{"n_head": 2, "n_kv_head": 2, "init_std_qkv": 0.0174, "decay_fraction": 1.0}
Below are experts of layer 4 (counted from 0) of a mixture-of-experts language model. Rows are named router (the router's row for the expert), up (a neuron's input weights, with its number), down (a neuron's output weights, with its number) and show model dimensions 0-127. Each number is 500 + 40 x the weight over its row's rms, rounded and kept within 0 to 999. Numbers have three digits each.
After each expert's rows: a language model's description of what the expert responds to; "gets" lists some tokens that make up at least twice as much of what it gets as of all text. This comes from a sample of Wikipedia text that the model never trained on. Tokens count by the router's weight.

# expert 0
router:531503472471490493485465539488488515583481602489404467474485528456445545542502517532479483507489529489441474534555393590466548531517567539524529469428495478534460429514540477550535500492534523541523473480537499486504512521556491480471483494449492533440447470452562472467552541530522521527526499462480562535513435438492462553557538465568490560523477459523434503532503542440550505518416
up2:530491494462484449499529568478543488510559454531471568557491418487457530481418509534581505500459431475503479477548446397487401515525531449527521470485504477450443545536543487515485516548490490546561509486500501522515451478528499469489439510540537494508498476614454500418540421552487531508483449508466523544543503544489521511439461547536557550466517424527539515492516486413494504480495
down2:487475512484524576475482446530487531528518556515538502464499519442493479508540522482530527495462569557467502504435543507580499601434502490477485546523512450480514583420563537548486555476515546522546490561445557485411532522481575628507517468552519462559492508454508584477524475572497514502535517535446489564525500531542525511494552498458483480548525539492543502485550501509477455467456
up3:497598472559474508455502553499514496591516445512487390458546522525507512566536490542546520466513524471479464473557534520476470486506519547493449547455434521469484436509482469469525488506466546561485485560485453477425519526453480565454524427533446472540537485499459479542457474525470462496479481535499487565530527487503556418456491517481455458492523433494555567474522471455452475583413
down3:490513519499491526465486446494490464508524526559438542411406517509555562543436543508488524501495458534498542559477531497476530453459610505481518427549469507505437573480534553456541542469462428481466454523523470449500554530480463510458540467511457521445498520500445500457446493487553496516480447447519521506503486461536513431464504469569443408542462446526494458476471536507595536474486
up4:541499518503488487484447540466448494475487481471478460518490463512433543528487476503488461577472497480473468533523453511447442528570562558460502461411495500509430554503504501488494420494509488546477494453509467475503526450577455522453479514552449489478495564468482526427557466501497497570471469510614506527508474555436509503548514489487499543519522486557408531447543468495482638567464
down4:404523479534496485548539542478494569466471509499436451459485516522494522498499468610494476502552538566513477486547488503484540560466480509503476511550492516583435472486483486526484510479499465555488458552488423445425374451529575527541520516520448505479463442533496504531526476498454475454537508438563529441502496503443547520508525503464435502393462465511496472520512527479457466470419
up5:429545464535479461536491519491459517486519412543526433511542476465522502506450565510502542437501520497570475419530488599475485530451489514438475494484435490466378480446525487486541521529476441551526503498483527495494534499556519494465559497491508486536475517559526488478579444478480568559526477480508574498467473555613537530483482500455557537482480451524453587463476489538519543503488
down5:535484405599434454520526455518479515473470505538522546510478557535553476472517546498455517530446490483503482496410497507554514516520505524498532517576522491528524554518490513460499478436503460462483616470492477490427503495503461488481477473487526571510544448442540470551452481526482495451456426467494480577545493477471563430525506480474491497508463532509502438538460545486446384541588
up6:499556476461525486490520532472507532426515543579443468423508549468477561549538437456533511477505530512497505475509457441453464502554469488491520521526493535516537504539458519537498452458529419429495422481484514551536527502515592485454546496599510482453457505490467485415503505480521451511437511525542433518466455436476508554555499494519492530471554526499492383541489512475568455584496
down6:432524553483475409487464510416494463563598467492561551519573423480469410424506488493433504515526454432477525489506574492501513528573488550510508485585483503530519557501455523524547452514551470481495424466487559511513466520524481476520527523478434419511472514540490563500497497525513523466516465465473517464392515475510534426556533503487573453519492505515514517514512476470513499490542
up7:502511498530520440543533621516526456506559505534494450518498561473507450483548443496558467507530501542496551556515513453497501492476485551489465466499508554508468549578537442537515460581501490560536520442493491530524418511489467497429503486517534534519527415471519497473431537472497471565474512489490517495474579625579469512501478474522507502466495468448454477447537495480460583535418
down7:571487441549541500574563489457491502536556521490504527533492485541554555531486513584466525475494526506515499532501533528496438471534520413480505458571423457556504486593549520528541476436494447516514479496519454518511529517589493459510509496455534508500551499419515501493409503516479530467391462538506457504511491498497522487527482437523533530550401468565453473593533505521521495526550
Articles and determiners like the, an, this, its, each, plus table cell separators and taxonomy colons, e.g. Suborder:.
gets: " the", " an", " |", "|", " a", " its"

# expert 10
router:518517477467479513475464525510517498601464584485395464485486530459428553538501528534461493519466525476434458544555413566470525538505589514530524474455501476532474413523513481561510475482533511518507469481529507463511527502565491473460466511459500521437453494419544468457557556529524498524540495454486544520490442441514438538562545466557476556512467466511450516533527546443558505497433
up2:458484580507477528517512482503495453548489503516452504527528529482525452465552467459488496437537479524577387489474462512504523541478523581511532537551466453519442445493518432527570483561572518544499539515521499455489542532519518464536471561502466491507514517462482485419474471424498495578525405536475522495488449506526406540521548473460515463529535471465584526504449604477537525486476
down2:476448535468517530515484479528481496443476481481481520529500486480507495556430511496474520480467491398511508513464505508537434429537478443531515517511489507510499513558473480546492502468434549490522413588476464604526463416514488505541465542457570471518514416530571412580495505543522571435464461472480483493507522478524597527459468468467514425530485479557498583450486477529507486535475
up3:485503475436527427428416443478549486516509509567499559526558507520464460465532473534531503557462512483469453444490473451464428513478542476408527442489499407595450492467538497446511470507496523503480531443446463495487512457482476502530448527511459481550514497548509534448543497525489529470451499487573540501595537447508458430465521495455423500467457532561500530514483482501511506601504
down3:442437459433497502495497487489485544503514455506501504531475487499506495471552505469457466533578472461492564474420518448503538463533532550510459602532520528523577473528518479535496456465574513451560588490537491554480538567434475584542454553480518505428545494499493532443488531547585524531497561496533448390485463500524499505478449565514443522471510554510462497541471526453532510502506
up4:465473432488484425495471484516459459533487529514507480484446505495515473503502548499471569538534478496573548566538471495469504483433509461437504467543526442478446491610534486580468485485605491453522479470485462504516456456496436532485459543570516480507523581509485464471486474515475477496483481563446561551487492521467492553531498594466360504476469435537545437510494522504507503458489
down4:523526473503510521467488496479527510572560541453438514455496534516462475473516443483481506516531458432536483478537517486468506463513471503435524479488475523530586468490446509538462446492547509441602489602433490450496567582525466449475469450488497494559503499554561488498450530531560467501514406457516537518527442525524438430493500472474593503475535488573543451492476467465487492538419
up5:501498506568509533429447550487514448486428448474513478467534485550431558561567503467493457556520511521531490517551537494442578604555511539515494500474553459549469519456535452537518516462574529520513473494504476478566446466541531420459544522486483469485517511467436490470495535517520515538517491595523518444560458555527485500485503458549453476446523455505423587476558506509438519484484
down5:474433512567510529516567568456475475486569516470543497490515431463560549538475495436473454517531514519514488508604497493462448459507541519559490541458523483488513448500441437466460467492548525551481449539557455489490515459555578534443528467500539451494512509499435480533483531543491535480483499531439527453429544443421453506441535562542554532515501521470482494541536539499534463450403
up6:522499528510541428423513517504463480577505440423495486518511548481479540583581545554522447501478514398523461501529511523475475555439568495512471520523501553521484510469448444519514454472533558579497541489487452513558534508494492490478585507448533494518478499423497613507499446504517495530520538459506473546513508465553498494587500511467503490513527501522518469453450429501459556579566
down6:423561490467512548525473462558468477459492438510449495469467514468535558607529438494495516488516465577549478500422494494537466452440570488515571478519461507547429537469499473488488534460511415463533482516484493493511459436486537503402457504488416498471410600524519490469495563529468484536478551441511547502478458484499539518471481511536422465554529486491488460528481496529503524444500
up7:491534502458466454535484455499606456494450405483504530517518500568463481511508542501434441546478387543490419546517427442485485528554500484503534488492512500494520509540443470510554474488443493524541501535532495508455519464585528443527571524548475534491489537500485452483466537463550512547457492500549535484495497545463550526621475537530513488465489447451476435510505518587464531491443
down7:477578532560455524489523511411475529491429462490514415478507476498524526474478490479518501511513497455484522518466498508471470529470457431503524472546458448523568475476465448474557439459438489480531506488580524438468521535513485525510441489494372468587463479454510549497498510498455430565516498507572505486474475502410488418546434520465501516503553563495487502577576496523478461473464
Single digits and numeric pieces in dates, scores, ISBNs and CAS numbers, plus odd fragments inside chemical or foreign names.
gets: "1", "0", "5", "6", "3", "2"

# expert 7
router:523493535492484487488503646443519499461438523502526504545515498542468572505473436532488534534460452435505494562495552528467521538501436532482466494496500508529460459512518501474524460515519472467552542464468527428507514557590461521527482493528511510423411449490496524494458492489472482582534501627506549513478436442442420560518489519560509544500512453562472500549501530456491530529501
up2:534480465498480486560444513483482438481609505426519481523500471495462539558509530577538551484465465400494464539533463549410485508493538520523472484543439516531475460486476499417486424530582490535547536562524520561473581539476550489524544425522503508430464498424467556531464510518563517498495509533475514482486524546524490513537398473501475451504527458531484481464514506500463540450514
down2:462492560503463518530474511496515522530524562437453504526491523507519438440486437519521530544601509539483547542461480594462480498543432478487436439524497518482505506529496443479530488474448433481558504539502484404541587518533558496490611485501482431509495520482510473406467456495513461520465523510548460403489427501469480552519500525529423520500488505509456444535532535483469446517509
up3:527490518472510508488546474514486510510506461539519505464525459457477542473464514538491541522470552480517441464485548408473456545551435464513578535531538525559514523514474503372490423585505552523510474463517453452460491522498467460467575489564512409500458457502462595462502466460491457510563438490510477474507549515549550522524493472427454598511497541512503545499553541466507552492535
down3:487437530438514509487532508510455512505503491502512524536480486454521545409447476492512507471457534478562497493539537465537468514567459525549612568505503476506551489488462503515514471595513506518601560590526527504513523497546560536536546542514497511528498381531541520492575531478480421435520509511478523511555523415495494466458544468425462491502512514449546541477524501566458546504540
up4:517514456495411574602459496509506483518524521462557494516578496501543521413485519483548487493483493532539546575522485458444525444515531480575466505468504476517463510472521483480494492515474463428530481530495561437500486536494455436476456426515397520476493503484534525496462464504476486517539499497530524593534518496497493487560564523600528427577414544533542575500477463507485513477456
down4:490532446453440566404542517493463527486486477467587543472488544514485454487484512532454496577551499532582518487555515509487572463513472452553420451469510524515455537482420481499499496582560475537536455540486530455522467487551522519456476521404481494495488545520455525504548502557503487521454548477548509427436517503518513558487601521488476412518501500508508570484530494511509441502447
up5:531570544543460579565493477476504494479408517504499464511485537571518513425451498501491439544547471523456506548501470527388486488524517547549504476508463491507492510502468539501471476461521400485572437430475566485469427490472509470486468506515439458502450618538487521527416445502455503508484481467563477536487534437497455543467519470492441510463513495547476529474554547455477464471496
down5:515474537529509501472481489540449488438458516492495518419444506518576569534535545482477541503496461438502489521505495473489543531464585526527492484466579543532494506499460488468517449495452514475471589468466406525502497466515498604469582467528549501499429568509421527541541500467393533520561508541510523531534517524511512535519573448482576490506540479497468506499501450468574474441556
up6:504496519457454524467556501495540455485506523487441578528534524482566514531411494527548483474458558536534540488452505541490550518511490487492481514437487505596484455549529498513533427496514523518471543425472638460507496588459462513512420507504431487505527523533485504553479484519444495504509513511508540500491537450412546543507423501502467481547505467421544598499472485448550548515495
down6:485483523503510460476557563445486535463484511508515437482552496509536530545543463504512499526457528432461544467447547560543478512482434466460553453454463477527519513498482538540525472545463518450484530538525584482494488535527479522509479494555512514458538508580528469546486409480481478501478485512483512591520486490425438514462370444496550476566475569509459488554570522431441513544571
up7:485476546503489496483533521532430496533484433509438534452495503512522550481554515503493527461517556545500451517559425477499469460587461478500448508556438471534441446494522542523482484443550538497524544493447426525564460504555548527501434443475530504454507445492483510501565464488462576461486505579463500496545472491527375502507447450560520586513547491500446476526487531528516506579551
down7:574533498465527518444492459558462554526526569601556555571483485483466520553473461453515481537456431456487518480497478529381508493456546475502487456544477459452556528505531496512515549482490482527494563525479566534505465514497475425488504518444496375524539521499495523525505461478462522484421466442481421519547582581482543457493484465442477470505509500532517506483474519459507460459492
First pieces of capitalized names and words after a space, especially The, In, He, and name beginnings like Mil-es, Sam, Sch-ur.
gets: " The", " the", " Al", " Mar", " In", " New"

# expert 1
router:517514471480469503474481561495488515569482602503435464493468542460470579563478505538488468500484550464450493543562410553467530516496577539523520456436499481539485421515534473547518484484534500504536464484526496476507507505550500486463493503453488520435432448449533479455559542535520524540530496458503568530510432430491438550540541497571478554516474456505451519546517549421581504508422
up2:471442496424553537521521544471503514456550485505545528525491484501480514562537477463554524514515477538522492479592470523503541488545548495480599500436513445528501570441458458569488459529506555479453546465505524470526477493513514533415495525545525466443444572497516465461511512603457475516508505522522490529476523544465417455503476562503483515446528400482425551552478534489428448477465
down2:560440525434487558445464521585422538531577515466492489512472472507483459571604535478506546596521517519490517490516517469523516546503516470544549505478434510473539497542481543514526468490462527499502462501518532482481477491516521397461514530506456442459439529515477539471529554488437521444538507542519520482490542479430474499506398499515504471501457460522542580581428470557517498462561
up3:464533511479541559459472550494411453477517468468383477488573496480480480557589480571490468489483532492514479448522518462441483559528474504524529533570542490504443499523511525543527504445558452487420466465544508457471485512487557529552468508501509529502516461544523559515470498485570453516544479490546541417466483549441544535492525433439463456454533526450520518554515528431559543550505
down3:443502530504536569524451504528524545509507563484493508447465483478550535584517492505530511479511443520526400539490545441370496492525475464466513485524461479518458487512535504519587490463530481542598519559479483449491612449494460477422469549519519437445524539484560461556534470459505482540507521514607493519477512568512460464459524522503470499453492543521522519512467429504491510516526
up4:475540471571565500592456469541526429543483474498432462409465551496496513491508485472526520546511573494431507541469551517491401545490521438521494466499470408515582463481540529531476504463483548489477483504536542529474524533584467534493604465540469515499483568564506532479443449516483446498524572522578521493530485522483512483506501475496470486499441531535494514479537469574454484516439
down4:519472556528445501484436512497576485433501477457558506506572409463539501477492475458500470469506437459437499472526567450540417532532525524549439481513506435484498503421437463549492481428522519518505461500479579517449523515568449485483480537441482514521546477478438449503443512559408495506462513443550520502477544492524487468440463512513490503500504523481511494485461369487540535538512
up5:435525476442455477497450567407461480549545512528471561471515501525512454547506536488506471527421468586510480460544569530465506487444520510577485465433497512595432431499462415493574461469574513473516508476484511445480505432401511514530493561500498467537472528487485473536483523511518504518493508480481494508495517501585510461491543461546478458492509500520472480479543425502503607552500
down5:510474439524563585541500531471544505481535449493483543459499440548389538476521514528532492461494542523520511549427508457525508474516467515527438496520530558506414450509421443434517512459407485480510543461468479498533508443480553461426474521508472495503468537490521410498518549533494506577494444424470557480508477518440446523514499475508488495565491513469488492602491568454488493546473
up6:550487482537481512463483502511512526567504564474511409454515487442491528444521541475510479594463520477507462359484557540532557470505580438456432490497505485511491433536489535543454506523565534496578468529557537492524500493513443562464402505472459423491501552541561460560533506519484534465511505443492527522509484544466545537466502490541481474507545526586496469529473540487518532521480
down6:524409461453482550539523513489531548457487539476540546489516459490540527531462453500447518497432491510472509552446584509523518482520463547516516550501417591539508577559492492446517529477533585524513589446487492538493458447483488515512534495479509485525511526550499501475532495522478512536454487491534599507487534561588538529525573499551536590558566460484555525499459481534509516514578
up7:477564508532509484528519554503487438440525553514538519506516500466501513570520492479506462508497513567433527527498527512496550449546479613467477515461446529549523513546487602475547460515527529578498559486409480502511460529552497501497470561518623482484512448458558501489475538531525481471511509574578578463486544448446468457478466479552468543492558520529506551489565447492497505526461
down7:506533484442533448438513459481542569410470479470559567521514499489553531463460387494493473544492514488557515537463451511471468479427485501528507564448487501536455465529523543503505488423517497435461576537514554566453448523464531560458505537498542451479501471509501527468408523444514471438510478531442574513476493474516508507508473458534478477437479509483484500581460530535413532515559
Short capital-letter fragments and codes inside tables and lists, such as race abbreviations (BEL, FEA), LTE, MINN, and odd spaces or digits.
gets: " ", "A", "E", "h", "D", "201"

# expert 14
router:521532483492499495485464530504492510598471594463413461475494498457469550539515532543480483512475549475457470521547413572477542531493591524524499460476504485529461437533506448565518446501553486522519484463557519477501516531548494468488484532459511506436438492456539455477564552530506519504543487437465560534483444438490434586576534462546487560501483471494434522537526528449538479507419
up2:523496546476546462476443453441573455452517498453532471453522527530440543481500527528450470541447507562501592546468445498499536490428528501471504460504554512498448490524445489514511462507506572560462497500525448449448533562414464519496526519552503522396496488513503547476442464511484543435559397494476520526457553529543465503444508446531517517535486490452426541509524512507509501590522
down2:487434499536493516526529541535514496552467521510517531486482522454457482497493491440439525488510480385468520554555503551500530560542585496462458540549517530477509436539575486538454508490519506535573570445503551502524557464538497474596468434558473523493525457429484547523513497557515472474484526530498552451552517585456567472518487442538510574436538497477434484488449521508463467534475
up3:610515489506435463482468471462512473441422519504430444458517518553542471532533511489497510462471401537479523428521413506480490508445520511454539466533517521452501542468509512438502510497542475499524497526536483508520487603486481525497490587546473456468480540525477471551475516540458513431504529509421565468504425512528578479511501494499496496579480529471526464469537484389494518426548
down3:518453490479423501596484552515466478493500436435479568519487523510586517497477586429529420491463498465505517519500465494502558565513591462502462617495506507477469423531514512485508525403522490533474562551526539445469441468523562526504434521522551531463463451543517526505479493434512488568471507503504562430479509502544516482473557490506488492517529512466490481521448489551482469456453
up4:440483522434525480503495472517478475448463492522497506485612510476511518520499406533492553515496499482494510566518558532500458454499474548386486437527547498554544538478566466465494467457465504513480430466515461535510552564542509439491596489492476478487487515507567528463514486473461526465561569499484496541517537517454486531480525552532498556495444463556434445498427602528567481536476
down4:485441441537471399467516490541504526567524493480489491505511451501476467528518459467465495490536513539504482530519467495530566538503542466506478500578466514485497478484535485521461493497637506486437527490509508459463566476563420484509576433446513477546509495508437499537436501493526497487528465533529492559578553525469535446615526585459469539504433552474497476486555498459568486530444
up5:474497586499498485525470520510486433473552457472551509477489428489559469461478466488430475426492428544491502555470505469560539506518495516562506452545485448593469409504434457489497500493539536525491477487491577405446474529491518482457560575456455521534418464456546485484515500433448541529449469480482492470486547503498511573490423539520521470525512484452528508478515547408460496506501
down5:533478485484503529491475538503499500500451512494420445508486484509505531483437549490535561586551568516454493515562484519481460490552440462461557471533506489496552486503508510451545491516494448468515480463528509504440621379541554568532575409487489503542495434492463505473454540483469519457533511501464501543520472423452491519529503476565565549576509548563491515509565515509447533492542
up6:449488543463505468478515464488448491558432547534553521498554534514496498455504551557493445497467492517500477456458529493443481512498526510479443491542512428526441518495510477556489442399588532511462458540454520464502592450495457559515508421533449526463502481540512524522491459467549552496551509505503407471532488550518487437535545473543396445488462480515498525563541463568504535455436
down6:446491515410539475454538577547468524523473494421526521525525519561506456494475471477522492470469500503435477540547495471467510503519510529506449505570474521502467457482465479585449457482531567445524481430520515564493516482548583496429479525528456549491551541478511538478485481566482445461510488523520541483474533444544479554552498518467459505481575553533447579506574554461575562573486
up7:447549547490474551531518544460493538584513488528525535429428462480508488532512513481518468549503454454428508548513462501533542504505516490487505415534461428524444515516451447491415459519505533522499535469516533475502484418465480427504558579557523473522524478390530522464524537473424484438417469450450561476502534502508573503551462549537500520584485489493493565505512470513500457487498
down7:531532449452472544500498537504443477554514468465532448505475518519448518605544434565536521566432510506469511483520554471507535504526520551498494431475516466415536491527483513503485489492515476464544484523502432452496582575511443478490531567515440439468454553501521540496516541513511515491437522487536533483524506516477564512613564524543400469465508550579506533532551472476497469544445
Final pieces of proper names and places such as -ia, -is, -rea, -ese (Albania, Andrea, Ceylonese), and year digits.
gets: "is", "ia", " a", "i", "y", "ine"

# expert 8
router:464511480543528434496492475492507493553488428501538511491520517525482451514470528463433531501489420558514512547494485465499501506520479544463456477519440498491517566605575476506461484506456523487502485558530476496539593580425564458517534495531523342479540513503578524478476475492468502502427469411520528563555497524497607521513489491468469491508550526552530488487551518506474496474518
up2:502505500452485562510469401492500548495456541504427481485475510486417565493476531531476452508429488515526506522487478457579500489568496452556517525502414548543502531552504532473449532464555527453525470491517516516510503508428540561488467489506560547478520486432538506508480440489481491527509438477515494474474481549484481548481490497529504623495510620469493459544512407458526423505422
down2:519590446457511466478428552558520460450479477482500518439493513483531549488531473485487521521489421501472527475542466401512398529456487508481472494514574426475484492469530504550479502509478526514559459531511521512461543490502511537511550444491510453511485557495472496488422589480475516461438497430534560507453507533543532449538509459488542458512476476485533462475432466534492530360564
up3:480454485448543440494454522494500476474421476473537511618526474480469494414501498492470467480592526526533519527562480447549468485492429497502569495523487519509569505520448540582502452492506457520444452449517513475504483377531543498505535504509502550460475547524460470442543515460542446523467473507501543518552459510521494560461531481498537470522529422517510494444577475403474531456484
down3:386515490501544478456499449537531488479545472491489544535462443510512465420517500514548507461419476521436464399481482508469454480538536519499578512513451576509492521461446485538482519495527449494472510569514499436482543457479534475497422568484512515501533556557386511524520434464550477474508499472535495525475515471456482494438545549520524472519518504591520408515467508544523462546460
up4:403530474512443551492537525502475471627583485565546479504520502520500520489457418458451533536541450528589516496522493547477560534483503489473499478455518424452529486539566533453468517485496528512474541454481528522525501443473485502472478498499524556534469488493539500456483542510480477542523548452506454458469476505547540477443480492439444449401511536570462540493527587507562565473528
down4:441598529499558523583557512488542527434493516544504451462551510487491583519521499513507552557521490458486563459478451453531503455484427510466543481462490525508538504473504505470548417486514450515502596519452483524487503547424520566540472520480496466502543477506476561456455463544501482450480534456526447561457458486547483400483496460442523473568515476543438465464453484498469491515579
up5:425485455480524560557495515532557510538469603454553477588540498521490486498520565448468527479477555534530515562609505467514523473486446480500535506533458464503532506453515482468545446525528575495483478569492540488496458554467577558477572460530419496468476497507450494528581493575516571542579542540480523514494547489532528521474523512488459508477482484471513500488529475441440520487571
down5:468499514538459512460534465470446491537450466484502526431498488542476544464490614470521517459532469509466525503471534543549531514544527462522594457456471479539437515519525484520480528553433555470528498584523478448480516495472471470572565568481456546535459496464496551532486553429481520497530472395474457581526464532465502480495484419536507456505519523524541490519473494548575551406512
up6:452471443570489503522501515548491491529468453509436509454540492508536452496524503582508543495490457502572487433511548536529459533508495612481552488499490502518516530498434496509513508469543487481500479517526556503545434399451485509504521582464509494447592564513514503480484495501524482571554478579525539431504453580484537459549454514482500497504532463570513398498440547457575501523479
down6:516457505487482526463510440504498554533460487526466528422499559463494573507455508544521441478523543520507464448462462477499481475442450525518498580472461584509512562519464461494447437452532556506510614534500440539493581477418477549523521455474488506495478455506570509515444533546548451486495569486449432514471551445524517473454514423496466462506481562592507556494541506485470497507516
up7:546483439497479477526531477490518460470491504542368463444513521524557518501552453471529540610510552532539481549439451492454462580482466521452520526545546460463463434516479510488494449491453578508519493535545473512512500397505498526461497458519483430473515521559542480469508479511498463481591511568497538540520529499522489418582562552493480504505537500531484449529524495517437494453551
down7:523490507471526482546539479477487437513454473542476402539456491512510520489457506497559492507539497458498445447511444597474469456474473517512523406502582432445485431488497460468367506503488503525528543489490505452545446551469468531485486473509546549556458527565416502492477505474490443585546491497485470531533519429429480529571518499487508529537471528475478485538589471488492498443504
Verb pieces and endings like -ed, -ing, -ated, plus prepositions on, with, up, into after verbs: entered, required, obtain.
gets: "ed", "ing", "ated", " on", " with", " for"

# expert 13
router:488509483409519488454504479490505507493486522497517452453565433429499459512518413516531433529496512557487474434508587516507491502507509495492507511464494567463460477495478493503540503490482537556433459462488567521517466487465462489489541502621538499582429521502449576483418507557509549510500512441474478595486591527526559487530479541503512509505461535473450511442567516508597497483480
up2:489490541544490454514462532536490569566461541542509450551516471479520459503509443456542453525486412489458541519445531453483506485491449485492467446536477409509538527530590503486459531495506579465425529529505500507532514492535517535491450542576479537462465528568505471503408538500408500515464484481529539474472491539569519460509431552484538494556394468468543569495561481486545505488481
down2:452520473436468520543457564515579476527578472491452517430454454462516464554480483540488452472492525456537519508484501496497526527494526453452524490522465547544403591503505492515498534485530506423514556542522520496384496477442500507502471497573560475489507541530454524436531546546509560446492492456477553430472497565589489497481473547544501538476402443483529485496446469535486529488499
up3:499500536447556477499490514544484514510496455440463549420520534462478531520460500497533551471424510457520450535507477441511523464518437573574474399485461444435485522458504504589509487483511498547520472498475475566480475526476448523491490547503462515586456542600405510483443475546446516540510494531418484501493504553498479452542481506507510562487547455537488498444511528514506484609535
down3:422503605548492531486545487447473415586526564481453496513485495532477514508450501494455531478481474495564474427539506504559525521495563481517459420546573535505523474443523450483560522499519536481474417456517444501511488558454485502501536552561514513508524560482543408441502493570471496511478510518461469533529481470464479509507505457529517527512442503511455499478530537531519381520590
up4:524506477461464476516522490456490518512502474510510492493518540521416509541491507514537561454471512505478503487498487481577552507517508477472508572508530501591461479580519508488416411497532433409463438479497480471491478443486554462537485480534509427564527540461480501576457561507549525523548549471506456497541520548515458440575429582571451468508517442471481551567568467497500453492539
down4:478512488497509478474521533547524589499462493545549438482571534435507451516505539467534537466486439420488523537444517423512564540557549545485580417495527497463517555527495512552506501495486503573455514456487536530456468533426544512533487504581474480603476466530521585530549545554463494515542487450490527559546527514572501488517492531428514521433486426496524507521542506516514511498456
up5:487566539555513405536449528489469524447543515528551500488493483402501536518444491468486539530507585552532536394548509499458406486483510489449468501413489550499504524463552515492564523494478499555506485495521512510478492535482475484478478496532486525507478487477524550499456445543403555468515430478540510535508543588566482503501532558481531521593511584517447487497496455532528439483536
down5:467530534443512603503486475505497541468593455522441539576510517544503524511526555533533511547520446431432591531506590545488499480459505481493445606555522569496452469518508507482519501506533489562514457558417545466538517463531516486525543454567559474566516485454483477532511526468518561540486512501538455523519467493465427524492528513532544512477479533493483500451516536487525559521581
up6:514476485549466494567561478508583490460549480492459476489520515516434485586548460580480458526513520419504450463412490450523551545545505426482519493563432563465514486583535519487509489530548490543527397448476456493455519519548452450483485470462480503514566482481473489457523509543499515500428558516422496539460549558516483566446488548484478547476546481510519533470514487525508470510436
down6:456455487496535510522502449554533526522507488441584445461505508475496496481469517491487546530483533505461436398490540491563491476495541461490423518569524617515523423541430507554468505464472482547521448528481487485451532522503435507518468444588538507547443458468473425433472478488517501464473466502462531498499490581510505470447522503466545551517500502517561522509469473553447459595446
up7:492468511476447496514444472494479469542522537452542464530434465528490572586495481489523567481445546464580481550458534574500547468477548479500556404581412520472505521511546504478477485459494543479496488517469464495531505525531516472539575443525440486562439440549507498505478438558545483524567472497439539508524580541442527501465453561492478432547476503461522497451492455487540467489484
down7:481564521493523481532522443524572597516499559519505495499467529483483569476484531475481414442497528412559487565490492582471492468457465532454561446532474475459493487500508493579563509512604474516547551495473498522503575448539472525496486477471519517517554493469479503561474548433525543461509535487500467496503510483498550513450549465510507455562513447519596518496491425467539583451540
Lowercase first pieces of words after a space in running prose, such as b, s, c, ex-change, te-acher, fl-ood.
gets: " b", " s", " c", " f", " m", " h"

# expert 5
router:542523473521512494502522503482510436451521512476424534514501491580518521488525506414526498511536463587515506497527440452520441492538514494585567488504502539551483469477481487530510475466513491508364506431589461517505485485465459470486447519493502471463471501467522480484504430490491505517607538568484493460555470656503478442420521527487490470463522512463510510558496504502439507550481
up2:474537466483518428513461522475525545573507500478491580456545488507555504450541521504477500458538500593480514512548461427535427526552479580511464518528532438496452452519402551536462414476520451562500519545536406431577476510569471501490495530432503517540467544561583500491465489484513500540511464520482495491429490485544502456531539479464485513535547488498483517550480528435471525535500
down2:478485479526488405604501491460529514467455505516481498496549624496501519503547452531511509501525581540522501493524485461447558461508482470570396475481487489475460538466557524451580562399553554544461557492480461513547498516474496431434504512508447533555479562471474464518482460547443541520444518530490513499528470485502507536467560494560549458520496548501542492541500450477529472521473
up3:452573508540510461488508481432524536536601527508502495464530480558529505491520504496511546536533510539462468475467562561471438503513536462516571528492397487467417504442467505458533479499536477546457465517559533482514472525556485456488496486558515524509452385429471430529559565548482492546460532497451499455489524546541526553486438520525527536466567498454468460519486571516475544432494
down3:510505438562484483473520501482494580540601507507541494446483488483511488472487444441506508541456448517540505429529552525503529448549510510528544506471456471496421451489505526423523523463517496487494500468538488479400431531475551579430506571452506506457534526531473500551485518532480530434505567477426570417483459505484573514464532462488552531451492553546491448479526456467548561483468
up4:497534525487603472507504516564438538489535466493491518539518507447492550470495508476513512499430479547554481500498502521466521535612486514560519502449509491530487490528521505573484492483569521607483459443516518498537587446519438508486508524451452562568514525384585417553532417495488480498536515493474497526482502497502423506467513511476462527512579563487495497504514422453462534500486
down4:504459476431527481565502532486502417512493537503406488502471440472464611526544455513510451473441413528553467480476431574441513498539476501490546532458468475509475471545548538500478473490504483540469487478524497531474508494539517471404493516491483416543460517467543447490617488519517481547514446525561430555488540514515455448504488510479516519517553550439517460543576449543518498502497
up5:492520476502528522464472585515544477502498520464530520497436487528553591510495569496461477473410529507471554489538520436502513545422487528499428521494513495590445524493559529504489468501435589516451438476414509497454480481468544503564451511526533512493523538497433547505445464431479543518470495520520523496577496549540498552457484562450448455442525451512573517457491497561539553531500
down5:442415500491431487488557548505533475495452515495497489498450505487445418524455620515559564449464478483515568467470556557520535546518517498471482512462509457511505498566459545443535591484493541537492420483449481543470445504475539552429466463527583500483505495568516524492481464477479524497536467456495562459510506509497480552552504598505481459534509524581500536507456440518476533475485
up6:536510533490536422545538454468531511443554506451492535572486458488598415540526456512506466505534434476460498542508479559504495504477563488489449495467532550519523476501520539586496472494556539461477485482518502466512445513462532512491559512551519384482497462513476598519508479551438519490473498397531491474499486502510557542472513456490477530433505434405541443530529501432526510550477
down6:544482557551525485505441458472481596481495445498475451510458533497578452535530517520472493462447489462462553535486587490403458426499502446513501497514479536475474572519585452475511471506458538445408484467438534496492549507515530409560484522464502510507551506446474487504519521562457427484467454494483527514469535577542477504509472503444471494484470421434495528427532462477493489480466
up7:523558477548503431510498530468442385558483556517513461605484508551547557537444450456535451471458509448482544546527442551488502455511469525475496561520557525486543482559553511467460505537446494541458514517470504544494482487476473476462489472463551522496509447600442538478511479502544555536459518512519481496449462502514460458408513539505463552437416501461524533474574521507501447510491
down7:509434478436487483488483491578532554419538516484568472424508529477481464492527485500492441573442451549443464476506508549535489508454526487484521521447451488533519475525524539566493505422478464420517501468527493500507456467602522488577534457470465422472485512465518493520425516527431437457514528523578463528542536493617494530494437505497513455498541459486471515543444523528524454485525
Full stops, closing parentheses, quotes and line breaks ending sentences or list lines, plus decimal points in numbers like $24.971 or −2.21.
gets: ".", ".\n\n", ")", "\n", "\"", "\n\n"